{
  "n_layer": 13,
  "d_model": 384,
  "n_experts": 32,
  "experts_per_token": 2,
  "d_expert": 416,
  "d_shared_expert": 384,
  "activation": "gelu",
  "moe_layers": [0, 1, 2, 3, 4, 5, 6, 7, 8, 9, 10, 11, 12],
  "router_score": "softmax",
  "normalize_top_k": true,
  "routed_scale": 1.41,
  "balance_loss": 0.000375,
  "balance_bias": true,
  "router_z_loss": 0.001,
  "init_std_router": 0.0269,
  "lr_router": 0.00104,
  "vocab_size": 42095,
  "norm": "layernorm",
  "norm_eps": 1e-05,
  "tie_embeddings": false,
  "optimizer": "adamw",
  "lr": 0.000985,
  "beta1": 0.9,
  "beta2": 0.98,
  "batch_tokens": 262144,
  "seq_len": 768,
  "train_tokens": 2231000000,
  "steps": 8511,
  "dataset": "wikipedia_en"
}
Below are experts of layer 6 (counted from 0) of a mixture-of-experts language model. Rows are named router (the router's row for the expert), up (a neuron's input weights, with its number), down (a neuron's output weights, with its number) and show model dimensions 288-383. Each number is 500 + 25 x the weight over its row's rms, rounded and kept within 0 to 999. Numbers have three digits each.
After each expert's rows: "gets" lists some tokens that make up at least twice as much of what it gets as of all text. This comes from a sample of Wikipedia text that the model never trained on. Tokens count by the router's weight.

# expert 23
router:503463510497505522498508490465511549517521506498455515486498552491488510545496497525544519513509480499496500532528544497523514493461472499450511515497465492514571507479528480489542476464534491518515522508503470536468454534510481492509497464456508481470479502501520484519496486453476476551
up4:506470499494532516504476515468502516519481507473504500492542500469494507455500506521452485464498501522530559473471454476494455475478503480531503533542528461498518498496515481553505538504554453526490506514515513501508524504483500472524478507487497498488510522557500492540540548514475516479
down4:460524474466508525529501525478487456546521473536490516499508544508536475477539504482488452513518516549490490481512489469522484521526487501518497491521546490502456509518499504506509520527504527486531477527517503467484506485547513496509489509499506531496547496492496487507518508517506489484
gets: "\n", "0", "| ", " | ", "\n\n", "1"

# expert 27
router:492482482487509521475491559489519533492495481456456536502507516540487527419508525498511515505496448482507483512494525504529520491462477499441499483473507469491513527466474492483503502481521498548518531522478488525487450543498499509507474503506526497461479482543487554477511526505471513528
up2:501484518474455503511503492479510505508468511522526465527519528534500480504463534523521486464558536501544498507519518539500470531530484518555513472462504480493481500453473483517492465505524481473564521530533490500477513504487493511527522482506520504487482479493472504564498514479515501494
down2:531500502516509490532524516547480520536493530504461512512499505535514537541516488471489521505447474524476557467524535494472524518505504461487445519479539519493501546452523508533511466473528516488493478501473526487549515488495517515491526498499491440506475461527509478455469541485509502519
gets: " of", " | ", "ing", " of ", ": ", "–"

# expert 21
router:491480432500480516472530516478549514501495531482501508506482497502514489479542539511504479491526480488509483536486515496525506492486458529490496552449494482554522515441509476501499495476501493516508518526500461565465458537486537503511481519504518485459516479517471474499546509512518499529
up2:475506480488529480526533541523435494537467474494485525519486508525480495498515505460468474496520500490497473510463485518506511489517471527492499502514482453521495485482485476495524515507483517507506503458491476482524498549457473501485518524539520502505512459533488495519473468521506489467
down2:548462494482546544460508483492519452482497552535501459514523475532511523533508495523530480474500507502513511553497528424481526478464502493523507504503490522487525484481509516527493507511447479475492478512479437499496504496505469515509566481492467495521533505490508457491524526486517498530
gets: "'s", " the", " The", "The", " of the", " his"

# expert 11
router:455464492502505493506515521483486544520473507508473503496540576508552500465519484462521491482513467467490489529488518496505510464496501518488494485497478504489517499479476487503556462477491456503532511503519484510480520551477494497521497474475535460458508477490489517507545508523502504489
up2:464493438482477491471490490463462512473507509525491528468523499497456480460502497496443535497519515470495517551506479501520500465529479508505460511471525510503549508481492509520484471518459473511507505497481484499493527518478519473535515503483523490513517495495502488488508510492511484513
down2:523500518515513453489484505460525499455497532505480452519460507493481505500520505520489520442482470540466520472476539517440476481512501487511519498465508493456484497505476455541463534470574512520492448473493534509520485529505488492533478502483471485520529490510501484493472512502494487511
gets: "\n", ")", " |", "–", "-", "|"

# expert 10
router:466451491507495517491497503510543487488493530487492509521483557480510504474480509522480511500502512473475478471473524507529522450546481528489513523467490507516533501484456478461491511454503480549521499536519479524477459516492551495495511514459516510481512471495495510537536463508503505512
up4:538476437449503493501513515484519538535445484477472489541478491522503507489523477484521523474487502516516442483503490521487518472482495544480471527500510516501494522458523505503532470485500511525495505535472497470520491562535470504521504499474544524518511434476531525504547512465501471497
down4:537483494498502542509471531506516534502522536453500475463510504451523513511510532487492487532488486498492476527504474528484545488492510448491480508543470484510473485520513515468454508536534544482489519524534497503471503459479544494469496500538489557475504524540458479508495528523475492468
gets: ".", " |", "==", "===", ").", " |  |"

# expert 29
router:458457479468460470507503510492515532525498524513508525495517515483526481486518508517489529489474486467482466514461535499520477421483498503456498516496497498520499522473492483514492461464504470553536524507516471545484489525482508484507496481481523479489527467508486516475507494509505484515
up2:533490472485466500495493494524507492506504530475474511514502530486488526489518516548485510524482490512465466491507536498516511514506474541460465498504529504536489546469516487546459470515482523536532504522466471485528528464550477496503448511476496518478518481477541525537459510524487530546
down2:484516501478467510513517479470525564570510501495486489513519508464520452454479487492549527476526551508439514451464501503462492507515511499502508469467485481461512543502534530560501483485520508530494481496503462533492490511533491518508505501472487476458543518531476459506541519494525459533
gets: "\n", "1", ",", ", the", "2", "."

# expert 24
router:459443503503502525488490543491526489509449499479469492485485512511514488487515483542447537487521473457486449502479495492535508433484456506519496521471506522533487543486492506520512474482500495524538496509485498510520525525470479495545505488494487507470513477513489531487541519486480497532
up0:491484466518528487512447505501533504488439502473440500478531519497512505481484496501482505503511460506517494483496517475494500491502528532491480505497502508470526516471482490499459484505504492492501506510521515502528495530538457497479528477508502487504487511495503507506532513501511507534
down0:510457548504528471493492520535511487523493471498468528496467508529470502483466469519522523443484462520512519516508516489536541589535477516524485517522508506486468493453516473547555486481486499500513511512490523505477490492477505514509502501512520500478508496506510476497495484514502509498
gets: ",", "-", ":", "000", "%", "′"

# expert 9
router:481469508489486473464515502468567521523501484499470556498472525503513497455518491492490540482524507477502498488485573481522536489507452483493485512502504498537521524498490470539478482464492487543517488524482496517504479511497495465547518504467493502454500472489484474491529496542471519525
up0:543463468531490502471497497462481517528538507486518521494482495465545511526515514469534485473522440517534504519497512530512488530470491480474485503525495477484491562498476481551490505497481500514478547523520515533511494519467504536500505496462491478471500457495456471455497499485505490460
down0:507484524495486489469447492499500549505505506472506492480506505528469503537486520516515510470495492470487512498522517521479522489520493495508451504539499495508463498538503524516489552509463530520502537543475517464506493487478526483509476524515530519477503478480464480475480460549486505490
gets: " for", " in", " by", " in the", " for the", " on"